Experts of a small language model.
Size: 12 layers, width 160, vocabulary 8192, 34.9M parameters.
Experts: 128 experts in each of 12 layers, 32 SwiGLU neurons an expert, 6 picks a token, a sigmoid router.
Training: a variant of SOAP for the experts, 2616 steps.
Below are experts of layer 6 (counted from 0) of a mixture-of-experts language model. Rows are named router (the router's row for the expert), gate (a neuron's input weights, with its number), up (a neuron's input weights, with its number) and show model dimensions 0-159. Each number is 128 + 32 x the weight over its row's rms, rounded and kept within 0 to 255. Numbers have three digits each.
After each expert's rows: a language model's description of what the expert responds to. This comes from a sample of Wikipedia text that the model never trained on.

# expert 24
router:118142133112104130123137112134100113102157116148123164135151123140143145116119112158139097132105060153060155128111133010117112113139102138126135116159180118109110102094121196157157136109097131089142123133119118151098110122105104134111112144104121134133093119126127117131114129117134161101112088132091147119123126093133069080081133118100124255136124130148074134113134172126119163114151108122090134169154122140102102131117092255134161122117139103103143124106094111128144118080129108
gate1:123075148176094092132062173214127136101100121187116149136093153078127104152147149115112148148087117171123100182137173159129128167098167078117169113125125130112096160157164082197172079139105160139140106103119115137062101171106121146191117123156176132128126107161162167139185139147067126152114131150169083117128103222129182155137161166106101127085171092103150090134106134095153088115167109161109129106103042141180136120088117093126098116179123119128130148127132112141078101071099102
up1:111144129084097133134097112133081125088127121122144035149148133127160130152116152035145172158098140147113142146065161108147176140132104104115166148099132104142066143117144107130124126144145154049100136084078181104116157145115114151118097190189142102106151156104110142183084132121119087112123137110102130093147081098086145088141140129130161128164110141129160111141186220134095078120149116170158167121164104087164161171097185065054189122127158180117134164147166122121112122173192108
gate2:154126128107117123092101131130069147147117131143103181139091171142102152064107127085103139087205157098123112108119112138152146129142141152115135146098135127087064133119112108144106113139126145128190088128140172104164175121195148085087171121156199113162149109115152133136114124184118108169202154158101152111125067190144146068121179087123166074122160143089102057217112066136104155063155083143094108141117097124170170142132134088108128146139121072108151163126156078185136097174122109
up2:099126085172153177103125120158154132146179145102118188112186153123168092113156125158130082127127104118120191091165218127172082106139152182112102108115110088158173140112134095117048087156151150126158119093090108135096094101124124129133080077127095094147076131162162047115129096150154156110086190081147090176104135159080094165126122078163100138113107169154115089127137139149151168095141158103144175126131145054129116207162086158122122132136124163090145072118098178125118139162149148
gate3:089143159140190122076118086122162159134131127074121090095179167160143120103137074168135109115193145087124132088123148113078142057155112076101123155119152116120160119143135076121173189124157109147111174129109080110164154165079095127146116120094098177189121098088152111137126163122118099123102113119156109151160105118146152077105132121185122121117139056055161130156153059111171133135166128077138080114125121181106120151146157111119159189163154137143169139163138105097182136180225177
up3:075104120182087153140112123164110144149115127132150149143210150078148135088127119161086093137101118161105138096154126152178097091156159123103088177142130169122118191127108116110140112142106100165127056098166148161077113121105187104137106126126127115157141197198136134108061130094145173078165116163092085173068187089171124115109109192032092134107149124139149109132152119169144089123072130086202105093116153160092093119145127162146138112149112099113119093126123137174146102114198112
Description: Table cells, possessives. Table pipe separators and first pieces of names in tables, plus possessive pronouns and family nouns like his, her, father, husband.

# expert 14
router:106152099090149120116164166180108115066175090127091081183146113171106103114145107133180097093189144114126115136140131158125163139151080121104136141205147143172101107128117106085129183183171151101110196129093149129186142164087167077112131089073110129109101134116138159126109134139157091109051029066092125124109166128125128099101096136143125143131161099174121156187111124117120140164148163117154125146167146126087147132068124178144085129090129086138162104079162212136105120077113120
gate1:142120033108153185151139055073137164099191108142092131169132104157125112129130105123134149177112179141131116147137087139112114130152163173126172163158085186065113159118146089137178129187096142156086166076111135122147076123151122139106109167052099174145109090161131143121102126194131105108139138153122085120109155153207106126135133108102110137108119138076117126173103076178077105120059227120094134137101181096148181130114129085083107170116122146124138134118084108114130128125154150
up1:093184111115073116108145185142104087105155147089153132115124126147128115145113116129197134121126110151105088175079131146148169146158144144130119126120182138171119094139114159116159179167133132142125145109083105124101082136138164091165160134154144050129121121126148155044111190079181146161091052067095110084104089121087120093172155129091102134116086166173111129128098123067156103098104147114152149118155093188103141112229049163164119188112117112125118090152076137140107154161124090
gate2:114118036116174147163174148143175149075126079142122188165133102134128151120117152117146138104178179104122175109192088195124107123081084118054138137103106150119112117123109156106091094181153121165138101081130140123144066145112182129172103153105156157094121138106154206143144125174082107112080139176087109168127153104187131159122116100148166099025129131151058117126120085146111089156089144117106119134150129078092153147211163134154135119106138099147170140172139113121105132132118120
up2:125156125083146167109198083107118160091119139089127140081168149139121182098112173149087166078126104162111187073097109174141165127129130115108101090141095160081167116118164143093130068123114124099116158151166160193076151179190133097162132169144112144139127145102106092162132128044010204137154104128158118128128098189109127121132172087087143148107111129132148082161135136120120130094148143109140121103128113205134145140147118122106144077101149121070150121117178074116140182157113092
gate3:149164121081070100167100142136130064180107129122141133113144068168164079147114118104160099137161132138119094129195092205128121123160086155070137162134136177168121170107095110087143153095047117118165131100138081106141137169100171124153146114126180049113098164174160132139161116123163127133136115114115121099147051124147133129134109119132118110133134145157125158136029179103084161153107130109197135088143162119082115098081102146102145152125133104180106134117126207176058127110151176
up3:113104163117148142139149165214095149163120126077138096152141133149148170142155105175180130176107125158085092117151087125120101157108130159169148132153096179094100070056145154080148103138120153111129181106154108122089116160143110114121131112097105098128193142081199111140132141124143070137086110120131075167118189135132084137111116130118166154082149024170080166170129097125086081128119156074166148112134123116140102142119157120150052130145144118117166062097177157153103106056171142
Description: Music track listings. Separators, quotes and dashes in album track lists, credits and tables, plus music words like vocals, drums, band, featuring.

# expert 41
router:141083132125131089109121148174135126122170123116071113097115111082134132068192124085186112127108149180150112118180160193198131158111100104081112099131116108106128099145141136159133102162126109060075094100129119113095157168096136130149156144171129113106109116186183097143134186109102136143114169135160139128117136192172175102141154149102112172037099132134132120164124095106109149132148047099098172132098130160156141061108054129193121142132168093139094170145102164112082152137202159
gate1:114124159164126128194110134115139190141161145131106137141131161107114123093155098115122134146133201082151106133129122175109086108070067115119099059111116088132154121169194091115134070085146123108144108094101131134057149092075131135120145123100179143158109145146153164067139126160106105159157108136131108125135082176095134092064066162138159142110085055099100120170128143222123135112170133138106129147107102107169147106081126126141081183094143070123193146162184120122189115082164101
up1:115127123120140142074135139106096126164114100152154141168065130110160140089171105202171079148134100157134137146143137176138167107124102195095159106136109097156070114118134151116117128060132137111179121158071145119111138156193119075105107144079150141104141185088102115082132100153112070096114131126155127106153110136168127088073115177191123170134094125182079156153133130126094169062150141124137137067209173152161165084129110099170134108076187119148131202130122064148090129103139151
gate2:194129131081115134101151122165097137155107153136151117103110197100135115112211151130158131179132121123146119078132092222116142111122153157075088087156105177131126115083109145092139162111119117148150139089109122147094136119091115094129184103226117151094178122086084138060111103146141088065117124169172073147083093138142146129111080145127136120096124092184166052169170129098176185146147142146105115167129108145092103116088111138178139116141154123100152117201097174099160098119110125
up2:153112131102140114144125088121102135125153118137118144146111163115120090179084165150119131201159150140096166161144078149086150065141144153158130115126114146031126148107066136075178128112067189147157109147132151111122127107155103188118133115139131192137146144058109172044093150116064152163131155115179118129148134107135075132112126088146090120180082117151104106117094173153150091151100185138122097112113085114154101131132199089043122122203125162165110186142168130163147140123117152
gate3:220059128145092116052162165114129070113176066159176169109131114098105154107149155135142087121117171135100106117077132192130094204143122140090139102086128127148118106130091143133065075125150152116133101155154086114158109092089164116120101142131106158137143066121091146067105181160123127167137157221119135119135111134129134142059145137135140159090055178159116112160126122092206131124145139120064140144123113137142139119098126103124145148098159149108113112121097117095121135223133172
up3:143084159205150104078155105131092109100189143122116119155152162135099103073118090130152094090149150152128103062139150142160186165125144120069171102055172131138096073203100120111141155120134166108128108136150076124066100132094112124116148068175161086098119167141136130167109114138139107176110092169164167127138149161144171095147091122156144136086065072138156053123098102117177143185153099159129173147133078162092172091124112148129110133195172087121136150122125113109174137122176112
Description: Connectors between names. Words joining names or parties, like v., vs., and, with, by, Jr., and country codes (AUS, FRA) between players.

# expert 9
router:115135124206156102116100111155075080204143181177102171135135148141088082175125164123150109106100121112136164111090057156120123114178119100182117171120159152123112081115150116117121155126100127105135079140060111149086104140146139156154093091171170057167103104128106119134082193150171142154143153115121054174137139157132143183136120142100102131124121124177068142141111166189130102150136192173114157089164130068109150133131116125071160185094177085105100134175106181132119157158119122
gate0:177102068159164144079126109162151101110140107145154141139051095123113130146183064150127066094192119129130170179122139191092141155171123141136152090099163135096113130144103145158084120122149172109113103145096136120143165191155081121121121102157117099167091153110129116169112132137157092147138109164116057134101156171132111134159116175138125076112173096116144133123084113160108053167092074164084198103098096127147053123135122114086124118158199062089145118151133177161167122075154108
up0:125138147070118136105165121142156115113119128088168095178123112176121134118124156142146171149177180116065156113148111134088131116080154152117167063105069107151158151115152155206121222125166160160147121089092136076168185138146101100076192184101201123100129193109110132119136099115127135109164067129115171104087174113102131155120106197179131140098119102101151132095147106104182088129125143087143122075069116117136085171090135109151150080157114116085160116116122083174148153139142119
gate1:202129115158166189072128096097097119109110134121107175138186153114157135126156154138144095134099146125231185117071130091115059102173160172111129127104126113142120102138147158106120166185129159107158090147096150088106154135116100108184120067129139066123082114155168120083089168101160106134117138162140134135125112122053124141155139194211122068136091156129107183159109127148111154107137155151106148106167096057132153108124161118110141096148107137094027120127148150076139135129145122
up1:102067181150150116164107071123142124116102135090165110134122132155199111091097148083144082109205145104148142146113067120119102197141063190106132121125076110127179066107095089129117188143125082085190160108086157116151127135156136116165141148106140139138101143104111094119105058158146119092173114107171105170155146169099140099153108138157109130125144108157121148151107181220120170124135125115182114104134148087130102135100119132122140087069160175106169151148166201140103092151143065
gate2:154105101168158143140115117143175121129109141121109161144116124083190105150175151137138090203106156115156125161135110110112160157099140133080066100128121138150172071164129190099150141126131106121187117182141118115104147091091077083151153071158092076134197140040086099126083100135142098149149100180146182159138068177137156101127178108138154054119130073160109137131107137190098129105128069136168148134121107121148109179051177121133135098099122100134115115120145189112123100136189126
up2:098143100116124118171124157064146167157094136147102129151089106141089128200107142164147119081126078052119124158111153143159082077166124142176164142122177064172176135124115121131071089117139118073116152229134158131110121117191156138140156111121127087186120097165129056151103107118099109116110149102148087136112154162125079171083121143100182113121112155133120149109139101103099143154149139115099133136135071090130089113203100205104068170138177126131109091164119099178152133070135108
Description: Biography education and career. Words in biographical careers: verb endings like graduating, prepositions in, from and of after University, and people nouns like students, professor, him.

# expert 43
router:115154114122149112093147109153174123167082180172151117093122144166108155087203166194152134185147086120119136145157155119117110108125160091137176100150159139155086121116128124106140141113185089160123112141121137145140067197154059149083091200168153133110168157168136167148129166137170113137078104086134124174133082121121133089161148136137156134132135126130160103119096098099091138034154154141111126052136112158120122130166140069162160064055072080110127126104181131129174190133111141
gate0:140098161145135101141105127107127128151039167106126094114111113151156097146209207128105121105126139130122113077122148136106110110169111178102147145080110112139176184072117116176107155145154103088055174129152168053118118142113047134099139139091147201090123136118149098158118137126143144154157151140132082118107168101204174120141149123094099116105153084123131118152117163156124105150198109133157130167146103154099108067152063068105196093110139110162168130154138100151137147183169086
up0:160146080166166076174149121144132164111193171065114148124173174085191085150129083117122113122126142105202103098166122150109107127107047149118084121123133108151133096141081133092089132198073102135123161150109127121127119104047074126134163121138067110155136161181152115080113167167145100103148121142145053167085170147179163159105198096116125094106100131133098111096120080174166165102104164151124135145165109153164135125115106114107115147146129165154178149151168102123120089168077120
gate1:114132119146118135123073121114154132158128113166149199145151093091091094112108090151175151147105108146172072134105107182136141134188113083088105199137085107195070119153153140157130102112137138166162119166112136098149105109161107118160146093149136062135175136106156077130150086152139164134151134115102120137130157165080110117176157172120160111117102147112158142128090097203063133093146144102147157092121149074162153164117117122130206132053108080107140164166091132125170031075139075
up1:118071185115097122115125141102123084172175152088144093128120095135142105137159205148173129194065149147092135131186119113145118084153103127127180135104081124177204052077125120158133116138160195091091114104113072141125129091173105116200072075109077122181102118144096171161095170101136137166181130154127126173124102174120155143106178156089158105117141165139128214151126157108115102162113176171106096153145138175118134107088130130125121140121149152144149088117119100143109110093089108
gate2:174065083105095128124141115186148155087069143094101126142124096127090103107168160175193138096092123096173126107111123155146139141172106075068100133209136135115168180130123158157101152063136126156095139076156139128178124171156088112108153138176173115092189127135118092145086087128148111183103177096145104150149106123168154145131129171139112123079167113108101076114155168091146117093129155077177114124187157121120187122091091059120177111138168103089137098172156111131121073149153147
up2:144140160105177109134117171125100125091164124097075131132116036135058139145127088133178106062169149145108102178130132106183170126169088117185162133110088143132198123130108120100143088170166138104101094126145119078096168075121149149136156094106065103165128127187131120151105131130154098218109129085194156108145169112087074125101135146123166085135110145151142183101130057168176193209148120120120130154143110131092125110132143165112076124173154135127095140109123079131132135107138102
Description: Copula in opening sentences. The is or was right after the subject in an article's first sentence, e.g. Le Touvet is, plus date numbers after on.

# expert 37
router:107156139142214117164107177101172152090144148099107085090092128149149121159145141146117165140082121120145119131145107133157190078156173171117131116111089092101121123129164119108132144103164150135158106104155094124191147124174148102190126126111119116178140147159084156127137140139145122076158084108150090085150105096150144168202085108079097110140078153047123112104110147107107096098128102130104046145095173157085141149159109092079130098201069141097208196172093178121128147105116122
gate3:202117142154124136097121153142152156151146101087119147173047155114134093095085109125093102118106074137136099121135069141114118104197187089097077103099138154130140142174131101145119197100097102149160095140135138145137166106142146126124099127104144096144207081167076132118096094178156151123139199123163099142057076148112156212104148129121077088109133141153125136150125159183116120102110202135179118187102100099090176082124151112150109104144183064104179150123096116161139116129119148
up3:101138149127117091119122164119137120144170169130142151152147115121107139122053192133147162128141086113120165065138173087104120169151137134152145187154202134163150092122077071046097147075130120125098163142128158124110122193112102070131151133130198116091124157095127152094068146190132152178148130103172181094133128144102091168174075100162133114147122135094154163153183131109109162103142127138193075160063096080072061147122116113132137137109138105121059138135105148096162080139115149
gate4:168147102173161149091114184160131107111182144063142087104091131141119097162148131192137102139141163130135131158103150167147125113151108127160068131073098114123135129179153139153115175107189164122149071171147162167168048149111165091097184106079165110110154141108109126114138128109191071198126092121140107079107106165135129107120118148099117109129145149109123145113039118136090105118149182164126087145137121120064153143124140096161132095138140149147210184087099137071076102104181082
up4:135103162197089110128178102123139073171090099182167069107146081116137126110130113177201061119081151185137151116126094176135132134123090135130131119059118091142155119106158092145137072134077076115130154165116168121132096151079102115092152140120087083155121133117176147132125171118121063044094132141177109146095153186145130100071116149182092175125098091101084148131134098125148112153131116139161219138107172111159107135137159116119164126138087157168139072129126140154138105136089069
gate5:102142157092147157190133120113132095092057168107101151172115171124117110130126061144070113105065167127121136139171106144092151146092123156169079142133153151076088135105086103123133135157135159132143141204177112085180127180065049121104144122116166147179073148121157096186102091152114125123178185160143116100135127116126121072160119180124091100194115156124124180163130136108179153100078087149121166132150126131126054152103133073125139133098190119126099154090150130112150139104151069
up5:097133161159149106137080095112103087125096044135117107128161169173103104156118138082128147187142144150158102150117147112191120067107157142071143198175146137126118137145100098166134163071163164111112190152128119102133177137109159111119111104124130091179132160113179141099102143095128132126138155082109079089098102054083118061165072119143092063127120137147110135081102137132104207138162140124106155124185156196095095102130101154158129152114154116076148152196132151181151178139165122
Description: Pieces after breaks. Word starts after line breaks or headings and syllables like ca, va, La in architecture and place descriptions, e.g. cambered, vaulted.

# expert 28
router:137083123143104181146136130120129120175136119124074119118150110087114131068122080106117219104132148093139136196084164087139132182107080180120169155161189119118153177143207166122105135092153130108109083106124173134149126146108090153130116090158130089128116133089104132062122096152095128099146117120128115077149116093111095094138119177104105129124173222138102106143127089189133113128178140112097153149125096109115228133149164094123126165085155085115098152060059123134162078094137128
gate0:151174085137095104110169167092132137085156101139076125111104147154115042125150117115062153110123132090154116153104059153104139171078126177083103097130144162154155123138146139127119112100104181104080091174142181127113119122166160089139122112099175148138187123220121179144123122126107148095188130135154183110143082169104109158095205120170138062134135086135129148139131150084103133120114143168143176163144164097156142140138132127125119201139142102153067077078104112154090056108107174
up0:081165219094142117107100134135113137055085122106128076147133145158188135138073187163139070154190144115095153062093096205075131100180071133130069118121106125103105118117108152125163133176115133120101156127096190130111089072155146132032100173150157150134126138137104140145179108104168088112125123182103134093142153100132149126110154122158142129141126071099149121168133142077157095145142116146127170115093117156117089160148179101109156167139119168099166083121150074165098116160101107
gate1:176112103162180093186088159130115135133157126059145118072096066121110140114138166105122138105066127106150144113089176121132208092120142076083101220143140166105141187129133159155159128130148088095097097146081173102113104114123108140068061129112112099187105146156182085092123152134145138123148147095127091118111156155166110148129110174104081124082169162069139091110122084142149112196123149196103083171127110162130153131158140116121156177144151125101132121148113164129191170101082136
up1:123080126185104154129082086159130111255136125101153144111144093146134141121126107108149121127092128120140122161060122137091065070153163118129149139148161099042120077122087121131106121132144127123070091154119125161145143136153150137152154108138086164103126157039132131116091164111151121112104117156098173178175100093095129153162145118134127137159093125171121095178182122106083161169151106179103144109116162089133226122149144109153195144164134088116122163065136134144181107063132132
gate2:083191071155182088130123132074080106147189072133116136139128187127175114131110109115135158109134198133105147102098165118170115105102102130085123117095155189100118151165191085128098097109168106133077094073145195115101132105125065140152094102153115152159109124139121106105070156178154136130134188158188157094159151177089110144128111113146060089152171111152112166162166098166133113135124161140098173096138146111156148169184091091181078091147080096163108128098124109116139121106094155
up2:142168088126174100103104104116127141079094105098159092121120203083111144116089143123137118162182161124160192091119134101105178144115060154141117121096103116187026142141181108070105135154215139104119138109139138066093131079136109129172134184123124190143105111133149131153115121151155167160105125115160131107113147135083136070136148158153123150142145163059173157190115149104153080129116142080080103093122148157073098164165157122082114054090085175135140115121152145115111092136151125
Description: Subjects and auxiliary verbs. Pronoun subjects and auxiliaries or modals in running prose, such as he, they, was, would, could, may, often before be or not.

# expert 15
router:116177143165157126137160120152143118109134127087146170144083157134134134155091082178143083125118085109058168131110157034091099167166088185151154142144197125131120097072117177129112131115080141113159136127146164145087129122103097157079097123100108143157160130108109125115097107177123122073101149094112175106097159093137100112090125124091155253120136088121086178129143148151139161146113146123118089168128176158115103161139135255114104103121137174109135110122071151151117100112131101
gate1:100111154140201187135090145104121129114121094095184152141170107195166171168089138109150190081124149081105105184121110137104113082115104111112104144084123126106144113179159136148083100082172157173071087107128139123130204149128120138120140173100135095174140119105098145154165161140159115148126153170142174105124104181134120069105071120173087116169159111120098084174129059110121099131082140127167151127141137061173141092121114138184095132149166089093119116066137078110148063162128171
up1:090107126116184103109164090075173109136076101138201097104173151095075167162140094126130155153084129104139123119066149110089106143165079085131117102130073123171163176154133154063140116120196107175127091133101107127111086181167090205098138094130175119205109072075163097186165124087132149161136167118170116113082137123144117128129197141155138138110125162147150125150142106102136110128159103117131161141126060120146110165140209133103079123157110143080107168156116144158139105110089129
gate2:118116107149121143104115100079123137108136171105144119175139076190127233122115149136153100145089127181158111116073133155114155118133147155105190086082106197125159134070135138050120154060144096151158166177150106173199113125179191132113154088117180113081120168105092158104126143123172144108132107134089110126077168143118148154121071103105180098156135122121044154161139089165108087113089133122180094159107113123110165076123109148137150090121122119127109107104108086110174182146122118
up2:189096108127089112082128049139151128122137170134095122101144161118099104098114101178153093028116116144159173098179124169108151172163121118127153070117186136105087091149119085136182119193068170140107077125090118136122163141050144163122117145110135125137093112136105119191120121131131146157139167150072100093117165169139115101096140120117135103064147164162118083121161090140124164087126183153174170118162072142148108172103076122084150147113144144098171106147119117070171167144171097
gate3:115082126154153094103095142076160084161097102140147165134114094171140117146106127124125153133153140119073062090041187137081141089112181076121154113052073175129170154118161154153118122097127077186125131156136153201196116191185200104125109124101174116147120125080098144126185087101079156145152119126079138180151105169118111155136071141151112136103151151107155139084152108161095157150133141127121136112087143112159160063144130114154133110125131085145124114100097156119182191119109119
up3:140114131167136097080133171165175119085167138159081101152041091187156172131098114159094104061158164086119085159125124160084183097165095164102155095087107107104092166120139105142156144108140138153173102134088154149139120076146169183101098115148176134120145093165137165141096121187106163137126158140148124105163143138054117128133171155079082112087129145104111096147114151108125098145117083174141167136191116126187085151176158119097117060136079111112118098158103127053093117151127076
Description: Articles and topic adjectives. Function words like the, a, which and table pipes, plus abstract adjectives such as economic, educational, agricultural, cultural before nouns.

# expert 21
router:163067113134156102121117098115122122113122202149132151172135128158132148084079135176116083140146089133078139139157106048157137193064114138165118111180163115134090145139154154101177154201161102125159093165100154153144160163121072168103154149111164169065073138165103078187134116139106193082180102144100092106114084131123062120085083116122114173178138107080120101089108124139139139096105122147141144094158152142140111133079124205126155114156074149083158144151093134098148117155146105
gate1:153121063127094150122106108092152183079162132124149079111128189138167177137122162159135097100131104136109092179067131164104171135082146157106114103151150129131108173118142111076145134174085131131160123072105197174150182104069131112169150152183123126129134147179166110116099101182144133150176131120173075159123028088099112159082068137148133129127141096111128138141151143122105129097121168060118105127156198110171103171091143102097113152091156088090117185151143180118169142148115082
up1:148093119123101154048125108131117108114113199089157112085121111138054157160141143223170110115179139236121163133119129156144098139106137109107086097104145196180134106125140144164130123218116130092139132128125170150160149092150120142125109107127193073108085145120119136160134112130129179158123163092097105034129125120089129126140163161123083122116116073131126108156120181072164148134144117121090138128166066114134138110099154118157133099165139095127161125142090178098131175184147069
gate2:083154125138093073164118131131142130142133132155107154131136128116100133094118143073100111125158158074088116185196156125125140159070091127102133146119122102141168088178128103126224127173128095142127107200130213078141132150106083114100098130112124130072142143137193107167107052157092190138141158116175079164181072119109104133120085185157135119121122157091180126083128152187127116124140099158114112153140120101149077135152152098096152108127108184106179076128123137067174167165140156
up2:154121131135081123172077156058223170180083129071126060028164163104098168146087092169147111082085134093137145139070138138170110124087126136107117120145155169179116109122131165108113215125095145118097110089132124142149112146140113150113123111136110122152095111120173138105155099158202168096119167125109120119115112118085145134131123150167130137142181123145103169143138128082132135174168081140064143163159077192092159149193090113123113148149144118161101144156136137115110086120075168
gate3:168093122126115066130089110160078033108099127100081157114098175154098172116151112116131132120094166151113134126170087130099087126094097173097121134148114125107175146085117129111136161200161157147141148159162183139100179122109142144082134096122165179085101132159087090110128089101115170109157133136137114149091169129107098166169071106117073139104155169088210162105111085138094124135142087181127153118172144116130088205144156111136118100108105224080153137157159133101083184129153125
up3:145091086131135180162091142117126095154142149154158069124104099091200157137186159142075114104145129184111166085101133116110140080102135121146144177083111121056069169097113165114127088118112127185115106144135095158060207125156147129134122105147119169180159148113114153147127082151068184160168189125207141167063136121105127174122106163116108144148144154134111138109139168123089098097082141132103139128127132051157108103132164083117165082088138151142165111106082137170158084118118178
Description: Scientific word pieces. Mid-word fragments in chemistry, biology and taxonomy text, e.g. the yl of ethyl, omo of anastomosis, and Genus, Phylum, protein.

# expert 6
router:118155138173166119135173111104147095040127162065097129121108197123129110133117136177163132169163143093141094141158142173165168080117173126154115107105052092145116128125133100166140140068156147154159115126124111093140114144120150146056156138070070098179165169103155100102128092181133154187132173159100101143149111148172150153080111114096121123146127162099145107072124145122150106117049139157130140112054087140144098146110151093107092094168090119195177100085113136104144164095192163
gate1:130143142132159163155181144052135092145125196135141114107137125221143124119144124123154078140197157075097196143127127083174133135115161176109145160041110105205112157142123076140170139085130110179115123167120123063139101127117141133131136104177093143141097083111137112140127165201152163110118149138111095191081093099133159114117113110135176140079170154170131132076129106161136089138139059112132102157094122147163126139124118124134106146116117086126150049066140092143100148058149136
up1:126101093110122150090130132164115105123114143132156101100147114118163069076185105126075177163168138134194074079087156130162071141129115143176075103125135163134141132089136129151106110115147149123137187156132155154123099127168097126128116113166159051033126100095100095140100143149174147109118108103077098138137137198128096106169084182109126085128186133131137093178128163070150191094135093120132166132197143130080150201132173143140149043126067125121127141140101142146105139121163102
gate2:088145181132156143116146120097108099161180186071143156079086167121118098138096134141160124142158129079133157125114128124115176153129147168096162131136097155095142139160169113067155127113200176157083163089108098169176106200198110133061159061053127123127165111108154096175153144107117180118099098147100112165149098172202155124112127117151096093100084084058119147161116083158158096137089168163111093098104113129116165164102125110117106112133128078138137151118135124196158088102129146
up2:089115125163122132120115120101119202140109119125129204147174162103109085091137140157134138118052127116137150087076185143082128101180175138169115117135125150119096082119133097127106125154116105118174080115114103168171099099123185052115123179139168156118192201131140154166083123146128074097153141170068136138101116107073118136168149173105165132077133160146080146156142167075117124167185142091110100176117152114092169080168106097103058117109131106154097145135131124188125104163185114
gate3:085143125135143158100052109129128139089191107079127101169128195142142091134081130135136133152054151162144141177089113122179197127104143106115103118066109105172146110127147098157149083138131115162116100125170123140145099159178112153155156146061132150092098142195134177147129126114079194163066125163096122130072123118119155109123200134058096105165156179122166107129106163105119168126176129105079136082119077131121095097141119132190161163145120126090204109078163118112140161154118153
up3:173096120135078116085126169085133158197117105143116205155151136123097060143167127133139171056074120086150131109087110069164108159149119115150137117136107205130098165115133134070108127121142117130113138140191099103145175061121103113154167125114150151100126107106128157056162158071110106132157089106151113121122127101156125046112116098124192140106115164170135135104082078102076175107118151113174074174162130147179146101111135143126108108081151171167138172138135161157159085169186119
Description: Places and definite articles. The word "the" and place or structure nouns such as city, town, village, park, Route, railway, often in geographic articles.

# expert 30
router:100093143189153202101107111097158163135060140147123103100097090096167135130154147146122129145162156103141117161103132104124138114155092138081139183110083109130182063143181111141149127109100113144046180139079178145167144122143068068170098193114126125175161143123083114141170080119139122183138151134167140129129139119078153105155108102136133120122157187077114098187115128123112131136099164160145162123110165140068059095147133109158144121102221176112092107114068130178138135116172100
gate1:073136105183120071209091103172213205184113058110141154113078211092142105100161108113139126131130172139131147171105157154112108111176160084147078123127102143101154151128083135156121126114170072082136154157157186167173178081145061116120137095141138129138165207137081128154090145113080179117097121132108119160098110155144144102125102172117121111122107117104119163167119115081130103113192123135117083146105123115142129137107169079130144147137104128110108105114096140079091143131184152
up1:074171136148084118114182175132143102113154194145157160110184128145073117150154119191102177116107094172084164157147148092105114121139130120118064149167101118115136076171099153132119112121126120046157104144056162147126124127165143163087077096138118133167132161132126087037163086093184120109134202146123082168094107112182150147157150164118131082149146170142093125163154095141108097130109169180116149104135098123084118177160123076173082148129165109146097146120115159154134077104132082
gate2:109132103081169102155095071126149174140140092138136113123121123141110118121100078123103150108092146108091067144106132118109099168142068099105127105132089098107123154184115136154119117114156129156114090192151163160110221122105120130094163091186110180112079126145133159108119111160154111151096206123164101168101162106165164141142107059110143091168195056152105159201136159133159144092146101188121131135100148111103113130212165110149152109128149128112089098153096142081146046193128147
up2:150154126096073081146122156155145142154156141121147139114085090155181158133135105102131095126115123115153090088133108145120140165144151148146121102131179177060115170171121102154080132123160156098155049059162131096101106155154137166133150067124147176102153162167148095095145179174191123135122098106118076126108093114115154148150110133121056095131144121136125179165217079063099139122139119079142102163116172073150112127126174174091031110126066125186131071135139136122107129150105113
gate3:147138118132078131108061129200160153100047099111073144114149131101086117140128112159186108071085107111134131121146117130154064117123109118144097194130144104101134109158112123131161121110109184099093184176076133105092136160181116153109084088141134115127083087111073134170058144200142190166134154115103125141125124159177161179130098110160131147112145097123119124177073185091140098111167099180131135060099163170117131126181108133120163149124093146095105180139141114131132102162207115
up3:117135184145117138151125143211129112156116173134078186145083098104144117074135092195100105102154125172103091140108133119133094156119159184187123110135177136109090117160140145111114145132151155071078120132077213197098175066082106119105125129144120135128134132109163096144062135152139116122107072181168192144133153142152128142132126088178148118116080102170129131119149159107085089091117164169167081087101139090132138104170127159128138110136065082090135131084172161063093116091095157
Description: Dates and time phrases. Date and time words like "of" in "As of 2015", "late", "During", "On", years, and en dashes in life spans.

# expert 62
router:196147119140106152212163128099156155148133219098130151154154153127145102124132169139045087134118172095096082112150093174137102122078101117129148112156142140075118201103114110064135107195173109126127098133141153133105147135062085129108138175133159131129122082122142108149125093151080127128180160128127082123161101184100193109164148158093131086123130153086150147113130120169115129166138131147092172151133059098118129147109137031115077158099145164136103126150131113085118138209094144
gate2:202113112085124127184109170084144115109120194117137166127145122122163110132095154084096092143151117125132137079108147187154111179121161132144066151176073089115132152186095144124173126151143156140117144157157128174221151073115101067125068142127159152138142118170079079128105112118114134111203089150131124175035075162123123155156134153107169108115128154129156118067095123123098106106118119195126143166113107104144117135147123117069080102040119100119111146143120114090156145168165150
up2:114182104098107165143148156122138116118098148090136132123124124085101147185188130165143160127087177188129085161127132105146087114106149122115104117178170180113139086109145073204081144072108150053087106152139121114106122226141209155144137138131091118163058149145120149121072130122125135191114069091104152123191130099113120111121144079162123122139081138104113195128127129125150087201114117103103079082135120129145141113128099082101139154100112121096076189171109121159122177129154141
gate3:152161115130075130185150174141126195119167154044082123205129160138106102170101146145148074167120131125123098138097140155105169109156123133106124098115110134171127146100071105164194091124098109114059160125130167124096095110088141124116078168108150175183095151121136085119193125167151184101134139072166132146100174125100164099112159165083122113159160165091126128140121127151126180144079161138127094110154135192078088180070132049157112150123102156160137094108188123114137095130143114
up3:174105152100158128065107101118143156079093091124117124092107177064159094137153079154095130143124121130109099122130096091093120127132130155102137117176147187141105080138078143127127122132087090122132102124121182122154174137164102198188145116119164103123101058151163113087105111108099118086145175121125149165145095136125106117089106156132158122106168075131121116131207088169071190129141136139130150085233155197124146153093175159130177098118167092077193149139145188105134096165111115
gate4:134187140121062150135145096070142115137143131114142106141103096113179122137042125135068121135131187142095178109130083179133132107114074145185074160124137122127156167125122138110165100139100109098097098113171177098147170132104089181058104117062209200157135132155152088167139114134124169114180112063149088152153114154080139130107153127139078130131159130073122074128148109156138136115149135181142113134121082108182049159141112137158146115103091134137165093163129122116048143158142159
up4:128116197109126082109166093115141116152139131113139141150145134179090115086170126123119120105071164152085070036169124102079076103183171094109074102079102195149112106124138102162128143104196089158055136195116120094158115139071134124146138134106136086153130131157075129127124153177129094081195151156195108142102156104090092142147160122159126149210159117151148120086140126177113158072132164147134142147133152147112085151102120145096112123123158116119111106130115164115164180155067170
Description: Math and special characters. Backslashes, braces and underscores in LaTeX formulas, semicolons in data rows, non-Latin byte pieces, and chemistry-name hyphens.